Weights of a small mixture-of-experts language model, trained from scratch on English Wikipedia: 12 layers, a shared expert of 192 neurons.
Below are experts of layer 6 (counted from 0) of a mixture-of-experts language model. Rows are named router (the router's row for the expert), gate (a neuron's input weights, with its number), up (a neuron's input weights, with its number), down (a neuron's output weights, with its number) and show model dimensions 112-167. Each number is 200 + 30 x the weight over its row's rms, rounded and kept within 0 to 999.
Before each expert's rows: a language model's description of what the expert responds to; "gets" lists some tokens that make up at least twice as much of what it gets as of all text. This comes from a sample of Wikipedia text that the model never trained on. Tokens count by the router's weight.

# expert 7
Description: Line-initial hyphens in infobox-style lists, colons after field labels, and digits and primes in geographic coordinates; also foreign syllables.
gets: "-", ":", "–", "ta", " –", "ha"
router,223,214,214,204,221,192,237,166,195,175,228,210,204,249,171,278,162,227,200,161,221,175,233,197,180,233,179,201,200,170,174,233,219,180,217,236,213,156,185,232,182,199,220,225,226,253,170,188,180,216,217,218,166,179,230,238
gate0,259,217,186,150,255,171,228,179,201,191,147,181,151,201,201,256,176,204,205,222,210,211,183,245,186,169,238,207,208,243,237,189,156,179,255,205,221,179,216,209,194,222,211,218,236,176,183,237,259,189,218,196,238,168,222,199
up0,213,212,116,218,205,230,242,229,261,222,209,203,198,230,152,189,145,169,207,187,242,238,161,186,230,163,221,223,201,208,238,242,182,248,188,223,229,184,177,141,197,207,203,256,176,190,193,167,211,157,195,242,214,231,232,264
down0,195,222,208,165,225,226,222,201,252,196,241,193,222,192,217,169,183,231,222,237,158,183,182,173,215,222,251,217,178,232,236,228,202,248,196,183,237,239,185,141,215,150,173,238,271,201,251,196,229,184,221,217,202,216,176,179
gate1,222,200,174,170,177,217,229,264,237,210,223,216,182,187,170,228,198,225,225,274,147,202,222,184,178,210,170,207,228,170,186,236,234,209,210,175,189,200,215,211,234,199,166,172,184,261,170,240,212,227,258,179,206,138,201,247
up1,229,199,196,185,231,168,181,146,207,165,168,206,211,212,178,193,156,200,245,211,229,237,225,232,210,256,175,216,172,187,171,211,221,182,231,219,184,211,160,222,184,223,226,198,216,208,219,247,181,158,154,211,171,169,198,173
down1,200,252,187,245,191,250,200,222,187,225,217,242,161,249,240,183,203,178,168,193,155,164,214,171,203,265,194,167,188,193,178,205,214,165,141,214,204,182,172,234,200,139,156,204,242,223,186,183,119,202,234,237,203,235,211,154
gate2,216,198,184,265,208,207,183,238,166,171,179,214,216,242,193,187,187,219,223,195,199,190,249,192,155,202,140,165,203,183,207,174,163,184,174,228,204,231,158,190,219,204,230,214,165,181,190,277,153,241,194,229,193,210,186,262
up2,207,225,131,150,210,220,175,185,187,225,156,186,276,214,214,211,237,192,185,230,193,232,222,215,265,160,214,237,205,214,200,205,190,231,179,192,172,254,195,235,178,177,185,260,233,225,204,170,209,149,206,178,161,182,194,228
down2,159,206,209,175,232,186,199,244,163,194,243,217,220,159,137,163,123,161,169,216,148,187,211,149,183,207,190,191,170,210,196,173,177,160,208,177,214,215,215,238,238,171,222,198,212,243,181,201,146,240,200,197,153,218,221,182
gate3,211,198,140,254,185,221,235,179,152,126,220,199,161,225,230,235,188,229,201,233,219,147,223,169,205,203,180,246,200,136,190,139,165,243,155,166,232,155,225,199,162,174,211,222,147,225,153,220,254,162,158,171,195,242,235,186
up3,165,197,252,245,223,200,185,199,193,170,218,212,206,191,179,199,205,172,178,202,214,121,182,186,204,169,207,219,213,245,171,220,142,219,190,204,216,213,188,179,187,225,217,217,137,222,203,197,211,205,202,168,258,180,218,175
down3,234,192,211,185,119,180,172,206,169,222,186,213,193,213,175,210,217,217,233,151,181,158,195,218,172,227,189,205,169,184,146,236,222,198,201,221,184,181,182,210,198,184,186,193,203,186,145,196,195,190,175,188,159,212,170,214
gate4,217,169,248,221,209,194,172,156,263,213,187,177,216,158,149,205,233,203,191,179,245,186,209,243,189,242,192,183,150,231,205,248,241,174,192,288,262,218,221,224,201,140,187,222,205,198,233,168,178,217,228,150,187,183,204,182
up4,220,205,145,181,187,197,236,277,142,129,180,212,205,233,237,201,171,217,164,195,208,173,204,207,179,227,203,235,253,197,208,212,218,225,190,140,217,157,161,169,218,213,269,226,234,205,241,240,211,214,208,187,216,182,215,151
down4,150,178,228,202,248,180,170,212,164,161,201,200,229,166,215,189,179,185,144,168,186,193,176,221,188,192,170,183,154,209,187,165,227,205,190,213,168,155,178,228,227,214,153,196,159,209,240,227,211,192,239,236,203,180,211,228
gate5,168,219,194,206,190,160,184,201,294,216,185,208,203,168,206,225,189,228,184,176,173,242,252,173,169,161,161,143,191,257,257,195,210,186,233,221,147,219,169,174,169,164,258,232,203,147,195,219,168,162,163,156,195,201,236,253
up5,164,215,170,263,218,165,198,211,252,208,200,241,205,164,203,185,199,218,168,231,293,174,228,204,196,220,148,193,187,203,185,242,202,203,192,223,218,206,135,203,200,217,266,244,210,184,166,204,178,228,201,147,91,214,182,197
down5,260,174,225,182,194,235,189,224,201,235,190,224,229,192,188,180,221,157,192,148,154,200,166,165,212,219,182,189,220,246,144,188,185,167,175,151,243,181,197,114,191,240,107,215,160,254,171,164,229,266,241,132,196,192,158,159
gate6,214,198,188,227,184,218,198,202,180,189,174,200,183,206,229,188,238,198,239,218,210,201,228,188,198,230,195,218,231,238,205,206,285,195,273,170,211,168,165,180,205,237,201,225,232,201,219,194,175,162,196,206,192,164,181,196
up6,177,218,206,193,215,189,141,236,208,179,225,192,223,195,251,198,209,241,193,201,170,196,203,164,210,233,240,258,183,182,160,207,205,245,175,215,226,182,209,246,227,123,211,174,193,221,208,218,217,224,221,219,190,212,212,208
down6,182,204,177,225,161,203,184,161,186,223,249,170,186,227,242,221,194,195,227,235,237,199,127,220,174,165,241,218,161,205,202,229,228,173,194,186,217,174,212,176,166,216,184,210,187,198,193,171,226,234,222,126,207,197,201,142
gate7,173,173,199,193,193,215,220,162,206,261,222,239,225,186,157,171,154,224,177,171,202,128,151,241,151,224,251,177,238,264,206,137,185,232,262,212,215,181,285,186,190,197,160,249,208,253,204,211,198,243,189,198,141,221,193,203
up7,180,167,176,203,164,206,200,175,186,206,238,160,173,233,205,251,184,266,175,213,248,207,197,175,207,232,183,190,180,206,184,207,113,200,147,170,197,182,152,190,221,229,195,202,184,169,217,230,177,228,140,140,210,238,258,179
down7,223,172,195,219,203,202,193,206,183,194,198,240,179,158,189,242,196,168,158,184,183,167,166,232,217,181,194,212,231,246,168,163,216,252,263,135,184,183,195,211,171,158,226,231,186,208,199,193,200,170,210,225,223,197,218,194
gate8,211,223,216,212,218,206,252,195,191,240,233,237,148,233,234,190,160,178,192,215,229,217,184,243,245,199,205,255,261,154,204,214,230,174,188,233,182,195,226,211,241,206,174,195,184,209,164,243,180,230,173,238,160,161,221,213
up8,218,273,185,256,157,150,218,164,244,244,212,252,185,174,248,182,196,189,216,226,204,184,185,230,186,174,198,222,224,194,130,202,219,201,192,178,182,208,210,228,198,216,181,199,158,173,194,204,159,196,170,202,199,164,201,189
down8,187,189,197,194,164,160,224,180,148,199,206,216,229,221,167,218,180,234,183,196,143,215,239,188,210,211,176,209,194,177,208,207,198,235,139,195,205,231,179,195,230,197,135,264,102,204,150,251,218,205,202,213,149,182,199,220
gate9,231,195,247,176,216,221,150,205,157,184,221,223,225,190,175,239,200,181,205,180,176,223,198,181,181,184,211,195,176,173,193,219,222,221,182,217,189,160,237,192,148,173,170,160,227,256,224,192,218,187,213,195,202,101,204,198
up9,181,237,177,159,193,194,187,253,218,219,225,245,250,221,242,175,229,221,274,220,240,202,207,172,222,260,174,221,187,216,183,214,255,177,140,156,202,226,170,212,172,231,175,195,200,195,206,199,199,210,260,196,231,199,227,203
down9,171,251,162,202,191,150,221,221,220,191,215,172,173,213,205,186,166,189,150,166,190,236,160,242,198,173,233,196,158,195,224,196,203,166,162,164,170,192,176,226,195,179,211,240,160,183,204,189,148,266,233,198,145,222,247,210
gate10,204,179,205,263,162,238,228,210,232,207,197,214,189,265,197,218,181,169,232,200,190,149,271,195,189,228,188,198,195,223,259,223,206,181,165,216,226,269,203,199,171,127,175,186,204,198,162,227,183,156,278,198,238,169,165,240
up10,204,178,167,216,188,164,178,164,220,190,167,192,186,239,109,205,236,211,234,183,220,196,235,202,210,195,186,259,226,198,220,182,233,218,195,227,218,188,213,230,141,150,189,172,263,187,181,224,211,180,221,174,242,223,142,240
down10,179,219,188,182,196,195,164,194,238,199,145,227,198,215,188,218,139,177,254,211,133,177,184,232,162,196,198,223,200,227,206,194,227,201,186,205,255,144,211,216,204,211,184,219,175,225,192,137,240,172,207,163,215,200,199,198
gate11,211,197,138,168,198,173,196,169,142,246,260,212,191,219,163,199,205,214,176,229,203,224,149,171,185,179,179,166,220,246,181,188,144,181,121,209,204,165,220,221,192,215,197,172,257,202,199,201,194,229,224,227,191,178,181,171
up11,199,200,162,222,145,241,218,168,223,190,265,208,217,175,238,150,184,159,218,200,231,224,163,154,217,223,206,173,223,236,210,200,182,168,262,195,116,163,280,172,135,216,222,166,216,177,233,201,163,215,216,230,203,140,204,191
down11,197,227,261,292,206,199,219,223,198,189,233,234,153,166,209,173,242,201,227,200,189,191,207,171,190,178,126,227,230,178,181,207,175,170,177,208,165,206,163,233,197,225,166,195,214,228,184,196,192,171,235,222,167,242,201,167
gate12,222,156,224,211,210,153,191,218,171,225,205,150,215,224,179,183,160,216,199,183,182,220,200,222,179,184,221,167,217,203,242,217,161,171,222,177,172,271,218,221,163,204,192,177,227,195,147,193,163,221,183,204,177,261,219,196
up12,168,213,258,215,176,180,190,271,244,180,175,154,219,234,205,185,152,214,234,200,137,253,246,207,227,188,197,171,212,183,213,229,139,227,187,247,196,204,169,203,182,204,208,232,203,192,214,199,230,181,194,196,207,257,212,234
down12,191,175,203,189,134,210,195,188,228,189,147,217,272,245,202,175,213,234,208,170,158,227,226,217,216,167,110,260,232,230,130,151,210,263,231,226,239,180,256,186,213,205,218,166,169,168,241,216,246,256,207,209,196,194,163,212
gate13,177,189,165,236,204,158,151,193,228,207,206,214,265,176,228,192,199,165,181,166,172,145,199,208,171,217,198,231,189,232,180,207,187,172,183,212,184,197,186,206,174,231,228,180,201,231,152,213,204,155,285,236,225,175,229,235
up13,209,227,217,227,250,195,200,210,225,176,200,151,209,196,141,210,161,185,163,198,188,244,218,165,188,224,197,258,228,190,152,205,209,199,147,242,187,180,227,231,228,234,175,190,185,220,165,182,179,189,201,247,157,174,227,247
down13,245,150,164,176,173,173,275,209,236,184,184,187,217,229,245,253,193,161,285,222,238,140,224,179,246,207,244,197,211,145,200,206,211,258,185,213,215,209,200,206,160,199,212,178,191,136,217,214,208,181,233,274,226,185,209,171
gate14,233,214,161,225,157,222,230,177,228,229,230,194,167,225,221,168,178,170,232,163,185,195,143,203,206,190,237,221,215,183,165,204,150,190,241,233,170,218,248,218,225,194,157,183,197,183,250,239,224,134,205,188,159,196,205,171
up14,218,215,222,187,188,184,181,254,214,247,201,213,249,193,242,135,135,204,182,180,171,183,144,241,203,168,202,200,181,182,244,165,166,218,193,168,204,220,226,207,183,228,172,183,203,203,250,248,175,200,196,186,202,227,289,183
down14,212,193,198,242,168,202,174,210,212,247,212,205,225,190,221,208,164,226,228,234,172,256,202,163,206,233,162,143,237,213,206,275,228,205,137,226,178,203,187,244,187,236,199,185,206,177,190,244,205,236,213,206,226,214,186,246
gate15,208,175,188,172,159,191,218,147,212,165,176,210,169,205,227,222,197,174,222,195,240,166,238,193,205,227,196,191,218,146,200,203,217,229,172,234,226,191,248,199,198,141,189,206,181,244,190,213,180,182,220,148,199,196,194,237
up15,197,195,201,254,248,200,148,235,216,254,191,164,196,211,192,172,227,226,221,198,216,239,225,221,151,218,182,172,168,226,225,193,222,202,237,220,167,248,173,221,218,188,196,208,218,212,196,173,181,212,224,219,232,199,209,190
down15,253,181,187,188,245,149,180,211,175,279,180,177,135,237,216,205,210,193,180,178,176,182,202,180,175,177,188,202,220,187,240,172,263,209,264,240,216,184,183,186,248,237,168,217,169,178,164,194,180,186,203,241,199,198,187,249
gate16,233,156,215,185,199,187,124,232,179,236,152,202,183,210,155,149,172,227,223,234,201,228,215,159,211,182,218,273,231,164,185,179,233,283,197,166,228,195,182,175,159,162,177,190,221,193,165,180,164,214,164,223,171,142,192,256
up16,214,252,235,267,185,237,202,190,213,241,248,190,205,193,190,232,158,213,216,144,212,200,206,188,170,224,188,231,231,177,212,230,187,201,199,215,189,200,184,270,203,192,204,189,151,241,227,269,233,209,156,149,197,181,289,184
down16,236,211,170,236,165,149,227,258,192,163,185,140,152,185,211,182,184,166,222,253,176,251,205,219,239,144,178,221,206,206,230,184,178,181,198,168,190,224,197,166,275,222,189,141,213,238,254,164,201,217,214,217,231,208,215,208
gate17,194,217,207,219,192,177,239,210,235,188,109,213,199,218,169,220,198,212,159,161,171,203,197,196,185,177,220,198,121,151,184,200,251,175,205,238,188,197,153,253,228,195,181,217,212,187,250,197,217,213,203,194,217,177,205,195
up17,244,251,223,180,228,180,239,180,249,202,145,188,207,226,163,236,126,171,191,164,179,199,150,218,187,150,219,187,148,189,178,194,233,207,233,199,206,214,188,206,205,187,167,189,217,199,201,178,246,240,232,194,239,200,233,244
down17,247,194,189,120,269,204,224,220,223,156,217,228,169,219,233,220,223,203,165,204,204,183,145,191,196,244,246,178,209,175,222,229,195,190,191,161,246,190,203,222,213,181,200,213,242,179,218,182,192,177,187,189,212,209,186,159
gate18,173,170,212,241,223,149,228,173,226,181,146,216,166,219,180,200,178,221,218,99,174,216,180,159,208,210,162,203,213,194,213,145,212,187,171,218,245,207,156,221,146,177,214,261,183,249,206,234,202,166,200,212,177,198,229,229
up18,213,201,224,203,264,176,228,186,166,194,205,153,207,245,226,200,188,214,231,146,197,176,217,155,192,250,225,195,195,149,163,186,197,184,172,210,215,184,219,195,199,190,217,255,229,225,200,228,234,171,191,207,153,174,226,205
down18,237,182,180,176,200,215,197,157,197,136,155,194,171,234,202,175,217,178,210,220,217,220,177,196,195,155,213,120,217,191,214,193,222,210,189,193,192,165,266,216,197,218,179,221,212,213,185,149,165,184,238,168,219,205,174,84